Experts of a small language model: 2 picks a token.
Below are experts of layer 4 (counted from 0) of a mixture-of-experts language model. Rows are named router (the router's row for the expert), down (a neuron's output weights, with its number) and show model dimensions 0-159. Each number is 500 + 40 x the weight over its row's rms, rounded and kept within 0 to 999. Numbers have three digits each.
After each expert's rows: a language model's description of what the expert responds to. This comes from a sample of Wikipedia text that the model never trained on.

# expert 50
router:561469476508490486571514565471474419458529517515440496471457530449446496495429530513498577493507505487537462571494460497484466536446461498496554563503575463436462461446493491458521521457557451537473493543435528519431550479546519397444456521477568465504566508553538518545475497495527510514489490595522469545460517504534554481548530523527513515538518552488488568519568514525481545431566518501455498500482465571480408556587496535508478548469480449526567508468480514512492522486562480
down0:501463493530515434531515428483451571531467499560440577445521561516468423478489501468476502415483520437555458453425513480498512482467479562489502580449542480559483450498455565496531500513535406444499495547444488463469439470558505516525604511480514437538469438504506483520446566503421495502507495528457487501445513438557467432509495482471574499440499497474492522504478446495530529495543540524523459579486498478475507552496441468453543490479464446509559489489546488517520441470448454
Pipes, parentheses and spaces around scores and records in sports result tables, e.g. W 86–79 | 7–5 (1–0).

# expert 33
router:478563499549465474562448524506532531472525536492476487512503494425523440529509570531559484508480465538436464487559489506477419442467476543492514517479592563557483477565520532439597565471483447460546600498494545480475534477477513479536565474484500512471475549577508486451485541476453507523552439551409429498491474524484453532493498451469489456489458526465537545544547531546508528556497449561506525465526495551495433491494459570541470472499551439472462539509533551530444459454476493
down0:442550509525568451432565495504484461492517494449494506564593487562487459471507516501449492548524416521468538518529479449464472490552537538413539490549504477551493495486522481427463540486501453469499496485503572532485528484486429472499519534573562537521574501480527494498463502566498523553476569470517571423481499468424541485536557459509530493528478449410434487509505497537483486460506468385488515585497537507527538470574523525495483475479523568510497454484473547476410478544457483
Spaces, brackets and symbols in coordinates, densities and area units in place infoboxes, such as (1,100, sq mi, 59°22′1.

# expert 63
router:522509565563513538513524493470476472440484531490480491497504457441539440561557446498469512429533476492543449534489423517492510469488504490549547551456619481501515520559488512467488436428442553469481513466495527482502527463556445553498517512509509468538572438456488521435575461429486542452515502582487443441446515515457506535503433547460484510532473526537464506568475541538471580537512488513459430485461520416453511557538497481511514451582497508511456429481505523529545562514531463
down0:521495480444540596494476533428420485476534517520496522549482465488458470439494491458501510470504533502495454542512441528493483465527530424614520528552542511568518466522482457504558422458456440526473473475509521518531502515486486477458436492508490462476537487451460504466462595515434498447430543459487539514474506465472479552468609489473511504435531497520598464516497528487508496528542582501519453541577554588496540419498499527482532477488497513429502500518433458580506538479486528
Words in military and place names like War, Army, Royal, York, Carolina, plus pieces of foreign places such as Bud-ap-est.

# expert 43
router:553497507492482465503523527455542510489517552478531506527470497525541372520527450507462453466478445495498544497520495502484483463493535411445434520535570544559414473478520482440554531501412478592459427510540470442539537507520476406483499540526508465542518421480517477472522493542456510494507451439480495392491493410480425514508437522524536473598500450530478553516480579490449463487508460507479483533487505435497443492448438509519528484492472466554503486465515522508480554484468521
down0:537499476486471461472439486491481490540507568552512553607465478483430557539509411484450523542479575450558552535489489495510560547604537518583544528471497492474517471402515506535523440477548502522497515541443547469548469450531513551554538533513547523456500544507464479521587470479506492485470514425534494550518511511406495480504469512511464454500473512456536484486422501590512527431541458482508482524503512429527494533473563542495519531459556519428487524522480521550521437549490477
Digits inside years and numbers, the "Species:" label in taxoboxes, and pieces like Car-ib-bean, e.g. 20-1-1, 19-2-3.

# expert 15
router:489592488475489529463475560517511469474548486602494516547502526472499406476426553555519521524477508529450508498476531508391515508537517509472505468434534454584528559468451525534473523546503501432427506508498473513469508471433493508512422486499522468499498507512505535515483431489539494507494451512522558526513580470434479533530464539467505510517469444434528505443477552525577514527469486456436476452522497562533482477551457539580478521472480459493583493554564521468449419445441557
down0:458435528471571509476522507492533513492497467536489446469481523510508468566473489522521511449551464561575505486410481505462517556470464496464478489478571560567573525518456468483533503539452505478536481535473513449535551475585540502511497495489511537452499468533552530483609489517440551473442411489509495468488508533498512477506449463544466507450503614423459553560442458459455471517530514509566529497513502480423493569542445496521562433446516480509475560536554522560531528443541513
First piece of a word right after a hyphen, quote, bracket or line break, such as "anti-, Award-winning, two-thirds, Life.

# expert 46
router:503460496498494559511527505481507488465512478426518558454498434464481429547518510522510549388584539489548492548523432557576497471503464495505483504505554520449477453470497478464431473474491504546559467560522559558536507482581482468466404545534474525472505541504458568429547528484463527494490536524555471546491504539489524467472476457529537534494536483546467470477431425533471530542586485580471498501457530442508460535494579452501559533484470538500481465474416425518501547519533496
down0:387499472429488514539488571551477521489489443470398465434491492510492529400501474498454526524448464549518524469443440500503480484480469450511516471516505499526537531488535515484515493550536536540474495491426521540470537465522514526465480468519537479471433505501555557438512465505538428461550517627570489519509495454525496492491488486536508482491511513485529491538539467553488566364561491489494478540547498511518556514473536503579469524432517551496482539461605417508558476505493487
Capital letters or first pieces of surnames and proper names right after a first name, like Bob Iger, Graham Rahal, Dave Meltzer.

# expert 24
router:514509496525551528487488584559517548486474532477482470468507431470482514492566481503543483464557482507485473457496484555500403570507429481502468503512504488423457523469482542486477510477487490490580562477516426421575461583544527524539543508570417506521473533428534500453523551521473555483482525456567495413509520488506501445468502466529494532445514509564524478485533416460509569488499501542520476528532434439459458442486465519473550467538526562406483437529531511497515551503579498
down0:475477522522494508580468478497463459500456449459474544428463470471526556486542570538459461414516434499479560487524472505601487537537540572489462520595514523568485416518547493468470478537464500463489463513529490513533446511475523484462532506434541554443462444521458491432546557518503473471483530445491550552516458475441414527541478550541452555518507460513525451464533507527487485476445498521517454561505473556524503491483477545540468376542553517481433448556528488491528534505510489
Suffix pieces like -ation, -ology, -ian, -ics and history or culture adjectives like Soviet and religious, plus digits in degree coordinates.

# expert 7
router:503513473511538495497545465524498464504537541570548494531494578547482454560479524508530487429505556487474492463605506520525527517510555494471537483494506518548463533553490535482482467514438530499513444503528477544441483546449442578510579437526539503564564435474562466465469441486551528481569500375475518487499385515500464552535492488467501464532457458484529549536562554467496506498461475478533502476500501462564581483531460499563488561487529461545477463466545542431497459458464551
down0:515527567431420504523551520515435547523506493443492469482509523464484504485447450575514534502498467492478549461453463476478558482484462478435487534532537560486476544469542525492482471539434517476558497503510550530461527515563459447481465456520506513526381510557545502532521437495511511529493482491558503479511504472523432491549426528478473478484462483532555556488512421565584461523457403451526400425569474508554504451481457466454509575491541534475458493502452568473536486548489507
Middle pieces of common Latinate words after a prefix like con-, re- or aff-, e.g. rect(angular), fluct(uations), aff(ect), inv(est).

# expert 29
router:527465580552540482486510491554442455472501450484479534513566423501462440486510460497526545506494458501561477516486483468461549522406521518512418548445568517501516511502482427503483485479436482471541521497527498570498466463508518537437506498485498497544522548540570444388474486472545522479506544478442509566552562542486545503539490594571468584516451487503482478507574560531501482483481489483447518534391568443492449597475477528549513523491512501494472487457540461513493545490462486
down0:508536552488418505454521458555435521531432541581483612485515553492498530446469470495531452509529537509534484474502508536499501482483463498467474467483449538500486533468455433427517467464434561548554504460510508436537454469521551519514583478493509526513475502469463446545569476508477477492438475511479541515473495475509466509473580484496437474566553585462536533511519529551511529426500414463485511448462477502564456489430528434454564553502465476608533471511515437504478525487456481
Table pipes and pieces of proper names after a capital initial, such as R-aza, A-ber-deen, I-wo Jima, mostly in football squad and ship lists.

# expert 39
router:569551538503478518546493481443494500459513416446459425445502494468455575491532518536503503561498570551463518520438499461448460537492525413596515468501428524494531518549594483479480470546520452459468451537506523513604515504464499489515548495507563556506525526454462565496485585495492484508444495538546483541532541516527472547499484500583468454517515516439475528466507423471522569523465538434489453458560512560480516547541518477483524493570510439536479503554498544539502446510456523
down0:492475486471463536506517483466547432545526559564479497513473501535465443589572560497492532465513518581498515466518438545555466500472404497532565445476572530527478509537486482492494438460486491450555540510505527469449567529517446489444518496466443521489553520475421550562473518530464566541543461516527540558426456406520470453465517526529451467486573453423523501563438538487493540495510554513443501489504484496521528492487496562539498483542555458524519474563526462482504589527494544
Determiners the, a, his, their, its after prepositions like of, in, to, plus possessive 's, in running prose.

# expert 47
router:502523448511525510485471568513523469526472548483470411515468452528471522457505451496502541519558485428564527509430460536521485515575437579519508494529484503432531459450492500517404460479518577482535543446487509515540442569509551454515495568508448547536450514432466518491464515527468487486513539540529542524462505526526508425539465500533468511507524533511547474368481416484421504512511491572463489435517436483490478405489458553427516474538501506474461501487542452490521504495578519
down0:542511437458523553491541509467545525563582530547524509552492540473575390491472560465512577450477556436471526525551508516510507546446490491563549467453482480545470567554494530489493449512464482543504475500522433544476544561494498520488524392490451517517524474514475548463506562536477515475416470487526505475466472486473475534497521519475511448517525503401438453513513561522503469504547534499535437513603583481504481529468513524521525529507460444460487514529396558433498502537500499
Capitalized first pieces of surnames and place names and single digits in taxonomy infoboxes, tennis results and numbered tables, such as Richard-son, Jacob-s, Kl-oster.

# expert 18
router:526487453424477423520440544458545459504519483447429507533503444501445448470534507485528493500536495516553515482513450509493518550568504526491534531520491472492529537500525494457432480471445562518592514513542413576543490486561457444520496513525488524436441556445528493473478540503472518489482569545509532555486446536567529475532511551533471522477498555471506498493490421454457570511510614559502536510504453505543503423499505592485403455528525553483516596504513484504472508518558486
down0:480518516477524428423511560558527516533530432434585467534493445568432535506545506599472568505473558523514490472515533509527456540536590513501529469490429541554542441477475460459544492508493468445444457475517477500497576484516542466490513489492551490491492508477505570541462483528551481467466478495472401438501534556518594531519514528474529471511552491510459473476478501603469467473534501482501509521458549507551506486515461453482509506423502574525474468400507455535495428459473515
Digits and colons inside table cells, such as track lengths like 5:05 and vote counts or percentages in election and sports tables.

# expert 55
router:534550480555490554511474545483538457490475521461443433474445477557474492458488465543491540497555460424518515585492495500447516513536437508508447508583518441492501497488547542456482546437526574524501469475516566560534439542512551463491441553498466541511508518452444465500475475534517473468500516522518511512485536474466472516593497515537437454505559469466596526493486425542500521482604474547437464421551512540483444537471471526519545504477462541487514440457550455503471529438540586
down0:551462547470522505589517444436507455522571522479586574518492531501482558451439503459385536484525472468523535533520473466507450475543528507515513557474498502523606523494494516489503471511478477534496512503545583473493487520456477495482536475534606434508521481581440451497455508468543518470498446511492559521491491522507606445447510581474533557465452517501508466540530535537528488470530556473491497497465481469498549463517473486513564495501526448503571506448573550511554570427544512
First digit of the second year after an en dash in ranges like 2014–2015, 1869–1956, 2019–20, plus spaces between scores.

# expert 1
router:481477511522543506511543443487505550532484496513466462484458456507496551494522529498508406561554446514474507437469495544540535470547413522521536518567533524480523463531609551601493451496517514559573524487506549474451441465454537424550520521474520432541486543462472470523462452458443491510472460522539511467439566521472555482430553497452537535471459526436522508495476453435500484466499496495482471448510507459531431501473443520451497481493490581437496507551570470507497527537593441
down0:550480476529533440517567508479538521538549540505553539427512507539552567368501537444460484578522514477584465442539501448542510494505490544479465545538500468562498480485461591509507465478491500507447505569546590497459510437490586481504470481497441453531427528483510436534440505516435534511520505542492513541488537481496549537459483490437476523495481575489455474530547565522504494482633505484524439499494487537426503524504509543478448472496483473509502464507548531515545455512520456
Colons, semicolons and pipe separators after field labels or between table cells and list items, e.g. "Genus:", "DailyMed:", "| Labour |".

# expert 12
router:446506425497525510466492490503483488579493549472475444499433459512500566428468505554530482530550432413536533472555515472508563520531461527505469491448463551412540450446535514540513526475536499562527617429469485449545482532478500448553470565536500551553509534531471488520483535546454484557479576531463533509497496532518559446547512509562506481430521524488542518560514457513459532533469469547529512487485526515532486421495443525444507512483457576458521536455542459476462569518558472
down0:586446500497474510530479465530475483578509527558521501494462505480447494449454518492479527467470530524482415446508507533514567527429482482470512575498506489474498491481475495451493502458500438474444537546535542542491456489463505575477443468528555484542418447496483490550434530475499455512414493521453539440418506443503485453427480495489554495430518551598489441479530539504433437594472580534559484472470519474518589504477550491505461530449523474505529584461541507477506466502516510
Periods in abbreviations such as p.m., pp., var., c., and sentence-ending periods, plus byte pieces of Thai and Japanese text.

# expert 17
router:475565479499542482445518457556461522534462469521470548533526512532490522509500498435511544350445532523494473403534482556474523513504546551430551454522435500474474531543470493474467491481562576488480469499499465520500472524505458539569552451499471485476582419459499431515459465552539484437506445469512488500546415434498437491491501504455524494509467469553522542577484513428517534418470564493493461519508472517491505476502547456484472540557525502550468457525456478503538507585449524
down0:506533521470496520447480495494462492427529562486519442501486501516496452467487429506545472462560551550532541581564455502508476517479538428502516563399439527505544504527437549466568512498500540469510456531522496438569562534500509488539532507556483479469445550441482532437435513505581496455615523524504491464471478543450502489500516480431520467531525504554586524442555496505525519514464448518501522474475550531463473515590413534473490500468497482525428510469511478464531430534440545
Derivational and inflectional suffixes finishing verbs and adjectives, such as disqual-ified, repain-ted, reduc-ing, priorit-ize, Afford-able, often before by or to.

# expert 49
router:439490466513544516483454543493497451542453502512485499449519468536471458469500575488462450467498420532557464519602475578533523452472508460496522462506550540480453562498509569508431466577505538520507528443464494495486553519509430514552485530522488566570435456513505569558478511435554531534492517530453508482465457493543458524486562503429437580477469509414467493512520574505420455553430504476506500494546559549537474490460465541535450448504470478518478484545490462510575497515451496
down0:535469527449482513499472548485454567530485528527505639491550511504500504436424465531411536464452439469536502495539512489514578464540572478488479579477529516465484515515469552468486519455461571556484498463466536475491470497505581534520512477503440532504445563492533479505444448561510550481504523480566546542463496484468526527517501510522589503463553431519567484367542525575545502535483468529547499507472484491543468526502447495474462547484546448520481495477511549475528489552423490
Pieces like "et" in diab-et-es, gen-et-ics, veg-et-ation, plus spaces and hyphens in measurements, chemical formulas and infobox lists.

# expert 59
router:550523509567532471492497547497454450423449453539451493461458444495496515487423504537534511465510476511498427603512473461487513489516455468460471548483519440410448498523439484506393510563530500463479528438435454543528531454479507510549389535499454528542499459503505527528473456550493455510473475538531523492427535483414465497495510513542535540476501468486446518516483473522542482513567408456484417494515460463496443529538514501544519501496453568523546480527521580458439499551495535
down0:523468502524506611535496461461558468543511633527531594568464558500511394572450485562524502482482432475497494503528487494485488439526529455496434540484519494450527502522480512442549537459466508468528494461507451446455444525487546492521455486534513510460427567530445501488527440454487514482467490449439469520450548473468514505472542577472524486454512480552503447485520556440465450524550505518457471507501481433523508524511503580421522536562446467529513570453479518494521503489530534
The word or piece right after a hyphen in compounds, such as eight-day-old, millennial-led, wire-braced, Buff-bellied, and year, own, new, based.